{"n_layer": 8, "d_model": 224, "n_experts": 64, "experts_per_token": 1, "d_expert": 384, "d_shared_expert": 0, "activation": "swiglu", "moe_layers": [2, 3, 4, 5, 6, 7], "router_score": "softmax", "normalize_top_k": false, "routed_scale": 8.0, "balance_loss": 0.0109, "balance_bias": false, "router_z_loss": 0.0001, "init_std_router": 0.012, "lr_router": 0.000613, "vocab_size": 8192, "norm": "rmsnorm", "norm_eps": 1e-06, "tie_embeddings": false, "optimizer": "muon_variant", "lr": 0.00085, "batch_tokens": [65536, 131072, 262144], "seq_len": 1024, "train_tokens": 656600000, "steps": 4467, "dataset": "wikipedia_en"}
Below are experts of layer 4 (counted from 0) of a mixture-of-experts language model. Rows are named router (the router's row for the expert), gate (a neuron's input weights, with its number), up (a neuron's input weights, with its number), down (a neuron's output weights, with its number) and show model dimensions 0-223. Each number is 128 + 32 x the weight over its row's rms, rounded and kept within 0 to 255. Numbers have three digits each.
Before each expert's rows: a language model's description of what the expert responds to; "mostly gets" lists some tokens that are sent to it at least half of the time. This comes from a sample of Wikipedia text that the model never trained on.

# expert 52
What it handles: The prepositions of and for, plus among, about and within, linking noun phrases as in Earl of Hereford, member of, Making of.
mostly gets: " of", " for", " among", " Of", " For"
router:138105194118171133116148088135153075086153121123141082127108106080077180092119131120106111084154098139178105156090071179154148109162065084155101231166164126128154149131087106127159129109132150179137155205196131101105101119043147121115150103138133152074075151109162144136087104128082092116055124116101139130111110127134123095102120152123191118160134156100119142122146142130102112154100157137118131143096103140192159114065197092070066172143114108108125066110121109146124142115118133136124116133168138114144108117135173065140113110156151080126133098154094142106123082094105113096043140138121137146109171128139116128237164158141232132128089151117108103108134103118150101106085
gate4:139178116140156160126129113143090115133087098108096099144052099121176122133152116124125100113139151093089145088100141135171108204117151125152115122174115109179131130151142153104085105043086096131089046125123093150144142153143148146090136072086143113196077121130098150063148183154119136133128177083129105115174106112146178139138152136097192118143124145075138083119151160161108151100115123119159152086089131165178160182148161170091178155112117128147132106125101081078162135141141149064113073190112049128075149098138116184153150162124180117125157136113105142149089107112133092112171176111091126117110181171226130121125111069056206114128135132096090120103166120111135162102130
up4:078091128080123111114115114137134070081106190128099155092137127074160129149082127095128164133127151156116114083088138103101104106134143106083136193100110166145154147127116184161094137164160135134091096134122072142077189090157134102108158138155179115064117164119127122140140110139224113131159097126188147093056158096141105140069164149169094083097118118130154178103104108139124134166075112117184093124115167100117133107165072152174083115097134168197098085143158113119077140102053156128160173136147135118048133096152098129132094134088121084153122134128137084114101115092167099107099064150127153083184144130195180150116105125140163132120130080205127070159142126154102137087172
down4:138164158166177129152159122194104150125170120178118059147120153149141162115184148153095128145147089092118131191129143044134174131073105119130113085122143097146171061129102085153117050093112150192125143119123161130058137132132122112116156117148083134142163107204083127133147141125107152122069147157175124165139130156130156090161194137131116078137108150090160143188133166144161082143168163123099155074077104146140146110050106119090172162140109107140121165130171148076147129151124139058083079130117122131155108184142142123136106108112143142151101131122151133084131145100137100135209189113135079111135095123126026118178139172197140113093131142155128176144119147092143091100074
gate5:150104125185139071153150184133101136066134091058132133135069118123140122097181147151158103119073152187135146130121137139144152133024134067143104074116117144076212143131073174153133101117182078080110126112149133072122071115117180196083091094197157085130137134112162122144147093077103138102126155122080113065108118129150098148135160092187122147128173046146167105086129100144063188116073108168135122135167118113116092177148121151110126081107150129151106132119167138124159150089142121114080098113141109148129140113116134127090112082099158134150132103162144150100134129135118166048154121147093082108104131134153159146151140130098100103146176171111120189128134179112165123105197
up5:106164222147139114181108137163118162103123098145098125119129171129147201109153117101151076119085137147127159145106087112190170119120125136155139039159140154117090115101146135130162078068184131106134169125184145123147061098144147136135102135083097075156119105106154136125158163121120123131162107152092135088129128117150097137072108122119105175147147004130154077098119108186127120150122149206082176088085060095092131139165133100150196121102179143113167112118099099175187093093141144154115147169119137100131141130152131199160146072142100177155113112109141114087133136115107092088131160168053115160088127150120066120165117128089146124122141115153135123165087172122144191119157
down5:162174149069129135115106157134105156180158125151127143128155098171119129160076163109187170144138128105055120153148127066127130116208132171094148113163135102165069120117119157105184079058107130167097102091122131108203117128105158130142121147121171183073107137105154186157070138107057133175132130127021097164085107144093195151150145114077116114114120142125130141163070090149179145149195164139079125129115082130170153110087162127137126161076134144078148125121135123132094103189138120184142162131122131117121156142166117105155150143142076127137108157122146111145132134180148111122116191145140179138173120115088086095203124158123128098117100044146065137134110088121119159108091

# expert 58
What it handles: Prepositions in, on, at, from, during and between introducing a place, date or surface, e.g. played on outdoor courts, in 1926.
mostly gets: " on", " in", " between", " during", " In", "In"
router:141131189110160119116148091115193098139121164133129092125098109106111170080093144121101117069184118100177094153134082195123162137221073060129148199170141124122119147136076133127143129133143145183120163163195148072119100125068151124108121102160124157070100154080157133108124125100105076107072102132099152132114129148124115137106136137137167104144138154101096161121110159132132140141097095148109106154114124130189128138090205125103029158138124107114118081078123105137132142094122147130116120138206130133159152133107192038126093126122122056108118120173093184119142128074107114042082160102115152145107165140137112111125114151125236152106133177144137118171125120162158089116115
gate0:082126110138117159086161087135135127169135189032107199154176151145085126075144142157149026188120135171145102079142113111185113110093168100190096185139130096166122112121099100157090126102123179140167136144113153103141164096110113136098182209143121159124040157098122114162120103042132118093144048141126168168107152014104139158135142119128146120166142124084133185115153203122092103071107170125102103161102123130098121134130093095111074153113165144069130137111152178122145126138157118100135095156182158126099123059130133151120148120126052126142125137143130122103132075141099129110116149150132104125106083115100139128133184135108136133083143142118129107096147121113126123163143
up0:135080115146092182102108104122112190062192169104107167137095142097166121121152109183122099151131159131075133059147173118130091211070171145170091124149105073154096058090185071128063146113170141129114159100108147162150134097168125110062179154190107112155071149073095149161104131132100059122147058130115123156125139098108171145119148101148095166109088137111109125102122105121114176178111125139141146109125118097105184090200115146150140107138144135118089159085124143125170110155157158120089186135169149135088230101130102144184126095096122126108154128193147107162105140114127134148158159153070129152159124102099113160083150145130113129152171084138123144102138168153165170142139
down0:174163137134038158139089070123098164091179114133092051117118134178115114096113112100084142155125142150086157204148181157132156159047140125134145137159099149181164098050114114104144115122097108183115175111133146061112128125165157174109184095159138073132150128182153123117080128175121170139141116100127178102073103156167116072110145128146102143091109132149160107122082115153143122194161088178101154104078140120123101077097137117172124153145106050120141109145122058111124114097157137165124125151126103148111137162094131126108103098114139135154145157205156088151130175111123150109110145131105137138202129121132101154101131216096172140199109158132161167195128136183142133151145
gate1:163182126124122169099173124159122128085132132120150182166148201136123153115149160153143130047148046168135051096212145133143150096097148084104139155163157122148123150141129149156114131056099089146166135114148151091109099090119116133061101178170157163113143109075144104168093136121118193118109127149113093121097131135143124110172114074140116109165137081171128144187185180144139073106054206093096104111111121144162108135122092117154095151111149086112198109131133193120139094168082191163130167114099062083192182120140159146119136204136096112087109132084137161106130184107101132106147113103140143134123122128125134192169137118121127158168104167113122105157144133102161093107123
up1:076157169117150044112104156100202136194142103122068160105115076180122100102126111111098129088144138152126131112103104163155104150175148182168125092115167134085129138128072149103155121205134190106124123128131132151149149128120121145140149111131133179089078081164124094075106101104162075153155130130124119138213094126132093179116092185133155125119129175108128186095137102140136142157187160160123097155122174098123095150084138061140073095084121141141071169123092102110101118084140074100093120129145175133128087164110156112149118070134139105165095117155140142117108096148152179095045149098130127168061069117123111108159060084118172066123145143168109141105093114072097083129125
down1:087120133148125067092151125122148150115120113146155146194159144138055102074122106169122100072129125135075068072115122103185131120164175144103095148090145124133107126115012119126152151135162093132162148115111154147150104098112134106104142156160127188150106078095150106161144131147124125110125165167144124106171138113107080125158099166121109153185104115130156094141105181137177144155133175163088135084171129125127113117115133091123068096063133119099114049137124152144140139140120132189124100142124105077107130109088125157159116126102210137099160123180092208183116101138177206167082100157156124124082089217115120121160151114088149056142169120144117134103122147085126080050122

# expert 62
What it handles: Mid- or final pieces like el, on, en, in, land, d inside proper names and rare words, as in Tipp-el-igaen, Dev-on-port, garris-on.
mostly gets: "lin", "land", "cc", "d", "el", "ont"
router:120159126119143111140156086129134075112150118119094109133111111056058169104090142198101093068132104145139105149093126138125159126177106138078119165114159132076132069098108118138092145179143145171124168174173241136130124098093173141129092130159061193105057134095140094131097149119074082113088170136121149071122129145153126128112162168164116103140171171132141135094104158137100131120061063140099136179141123156171130091058137112131085144138112121091087097151105091128110112113047175150087106129167150108124172146136162079137101182138122117168143065148117158096095088143088164115088169038087142132101131098159092100122187118109141169144129157122129130132080145162137123128125
gate6:191150142045100063086134115149154131147159223128118089108158128094181091124134098123158144125160140127130125158136088106062207136133110139200138145138119120160154095130089139184148069128159165222159094117121181114115113162152078102063061158089053095173117082130114141127106110157133102141117088134113087156096187083128065151162146145128160141172116084121138113123109170111088131091147195090122105170156164148079114112137134198095098146167095151110087165155108130104101134149093145115106152103152171092085156123098145136152097114133120153095109171105126092132107144130123140151106066084077125100158138087116111130086144126130176150150152152138136155147157187122126109092065
up6:092165109154113177104087122094134064122114087102091103158150063115079135135084121128159060129091143082118099185128086149101121037084140105116146122094176146111144104174148062155157212139102147125093127141218113159101103166141078148118120101086154195147093112135099086072128096092111127128126150087233166140163126105124143108097096149160113124129150197116146124159153162123137154091128082186104163156152145165157146168119176074082124136123159119142123112155076156149113107108087122067136091154145150090154134145164159092120124116168135159135139137096145093111119196104124100130121121090055126162136079108143092124147063153100094111080163140096150119149165146089172128123128
down6:184093121131107092157076104139115165123121174116130139173086078170164156111159106112109120161062123138092150130102104140094166100149184063159166117157073081110192122221139110146118149164094167110113088117148152124162127139065131166093127146128152075147141174167147111139104157082106130168119122152129168114134137137140118177091083165177111154137078176118108104160090128125155154141173079149165134149114105076110152090152082119127087088211172143139179152189153056140123140050128105161093138153163082104170134172125116164101104127114155172145148091141110061113120125110059122110154165132096106131157102175108093111083117129138123110129116219085123102104137113108198107112146
gate7:082121114063098084145083160108115146162132117079096190141163134124188094100116121141149141166092119109081071115121170177137088096239123188144093154065117133158156183092138116134115139129148093152127117151143163147143108159105087131126088073190155186174114096119136129104077135070124122066087089066163092169186162138155126111114208095138109149162141107144121080085125065084096103116112134158134154147098123122130142085133156151088117103113123126160104135102130127164166131203158108131159106155140126209136107113103160071149105108112124087168125089155097152140097138113111161110124118071114113132116146082138137147128094047160114147102107148117085064112180125065166134126153
up7:188149082073156134142123153179149128208140101079074125103148105108107132142132187106155141132090156136152130089103145124125113100104085128102118126121140100180125128138116165139136158123141146114134124176149140089100090139123158157090147093165102096096098077120121168122143086121094185139181137154100151148122200126152126056161121145137096146123140144195148158134179067086076166153158123115039158122146091167089104138155112147174129172147124154114153147217079120134116095151182176119049098114188176111167078045137094151138154111146167154125125160124157114060117072160106130115074128163135150093149086150133124076142127127162128142123126201173117126110170103083083159107182
down7:159154159116131142099161140162121141140072152138084108138156165142117141135110191153164101156138110047139169162159135143145128108144136116056170145092082138098102137093135192105176077137105130141105127129109171102045116119126105131098156123126114219165077126111105156180081139144136163171123114116150131183081199143101132078156043137109167117127129061102148151092137104135189131128118077185122117102115191107166135147187130125155122116155150132116105084095111155099123112180152105102185145152152174124134127104161077145065082146123128062141130161128099126131049104137139091094155091118177107091100098156128108014116123126155157121080076137143121176176108132113131125127127

# expert 35
What it handles: Inner stem pieces of Latinate scientific or medical words, usually followed by -ic or -ation, e.g. adrenaline, autoimmunity, antigenic, symptoms.
mostly gets: " phys", "imin", "orph", " ide", " mechan", "hyl"
router:100159192106136134119105088144198087093148170180113078132136119076114134117076146141128080087143076127137115197104121134122161093205084144125063195161168110105164140103067133103130122129129138129143145139186173111121106121134154156133154118152110218103100139100134123100059100134092082113066120147137112076179101112157092115147129164154117095167128151104143104096098191109074113150098076114115151177135124120180120071095137147102077140102131138126113134118111127131157095123063174089095138128183107129090197168157159104151097207110174111129111123142143103134125083097094096128058154065100144140063141152161127103171083159174190135128116141117105130114118102136188110103136
gate5:086141098159102081116111141167177145089136135123104176111130094123150110154116016126104094136142158147134094062158133139141129141082130170110134097197113145158133125098135130182087119128128197138117064098223178092123102063125080182159218152132182110107137116131107086205099137105100124110120124087149130120131117140133111148111147076140130108114137093107041111130128167094134146152081133175157140085133137050130098098007142111125147173092148103063145172118136140105152072159149144082203177125123184122142128106124163113133177166133181092158110118107129113103132143115172122109140105094107147103120103169118152113144127132073144122085156118132154142130133153141096121145128
up5:142114165104174143112089111099073115180059104105152105152154196116087118136184114122136149101129092090074149226111076098125160078158108082151140203139172165101088108128111102044137150137076138143160154128146101124163163203117130132097099123165146144171164149118144161081112130147154099125160160143104122141155105122115163180157182141107147122127117136172142090080094063107069153090112100109133103164117082126132110131114135190088158103152110172151091076150155154195155136091111114120106155096120116125161113167128114165119082072153129146136121157117245128144136147138143122190078096088136106115152136070143154140147157090162123129136178124097102110077107141097092187106147
down5:074138132168177100145147162108119120174125101096092077086132139094143163086105144146135094144077112145123131107123076158165134163162117149151153151160134116106164139147128094125114134117142145106053173120127176178109113094117125120124202098112110140127114097119131100092138102222140121094155121105117066093177169131125076142143150143141109118143130185128152092087161109088117115148083133147141067127150125178177116083189146083030106131140121167120177090164112171134147110146096138048098160163189170103109195148158127115180136127135145140174134165113094118158196177103162107157123129109126132097146124114128104165122077102131208070117164136183104138137090123226075101157085
gate6:116159143117130129127155111103149141192130139122127182080126122105065159112107091134149163071144130122030184143134116149089194103111075131125074160108139110174169118091077147129091112163108131182146110122081059069136087062138163115131126164031115142149113074164078134113113146082153177145136121157192086095164094123100133128119142108130069112115136086139084176109110115148115105109122137180119133122108107129119081118144104151127126147131162194071193147169121080141091122157107163142108124130094159159156133173141139168121172120207062135136130133119146115110125117090104139083142157138113174102121122129118105148160133168083120152132162155159140060121024107077156126123198
up6:053149190203144106065102088122100096150131211199087167129123128184093085098164177090175104115109112119105145091151084165153161145103081148163098106121083114137114095055162125118140152119119225125113124151135166098140095147128102113103078048121183140142098108176155148099114102161120106186100098093110122092156168154049131085100141126105163108141121197150160101116076153102099162177131128124149127187119097108111155098142169131130102132084159139112118162201123123119098094079164161072141163123146105152184151156112113120113097110204145098106127161132134135133123138111101123131143102142151104142147078132063131151143088166161126099096173158108135136119149122184136116145092
down6:129073098107069142179118168188108085171180162140066128105141145143107176126129115132147101126130152107128173149123122163148136090107131136191080106159122104167117131136182181138108152099111113175117172150091187133127120175137114119108148108123144132136098107114179171070145168115139129140105116131127152113161121090108173119132059069112117109061133051214101185137111110157211129133100174092118110125093141116123117173110170173147154095125161080128153063136128119188110144099103158143077117157126224089171185192147109162063151094140112159140104122128139110127116119115148037133165143116118117090126117147104166192146127128068168095092105199105114114104130098134105124137127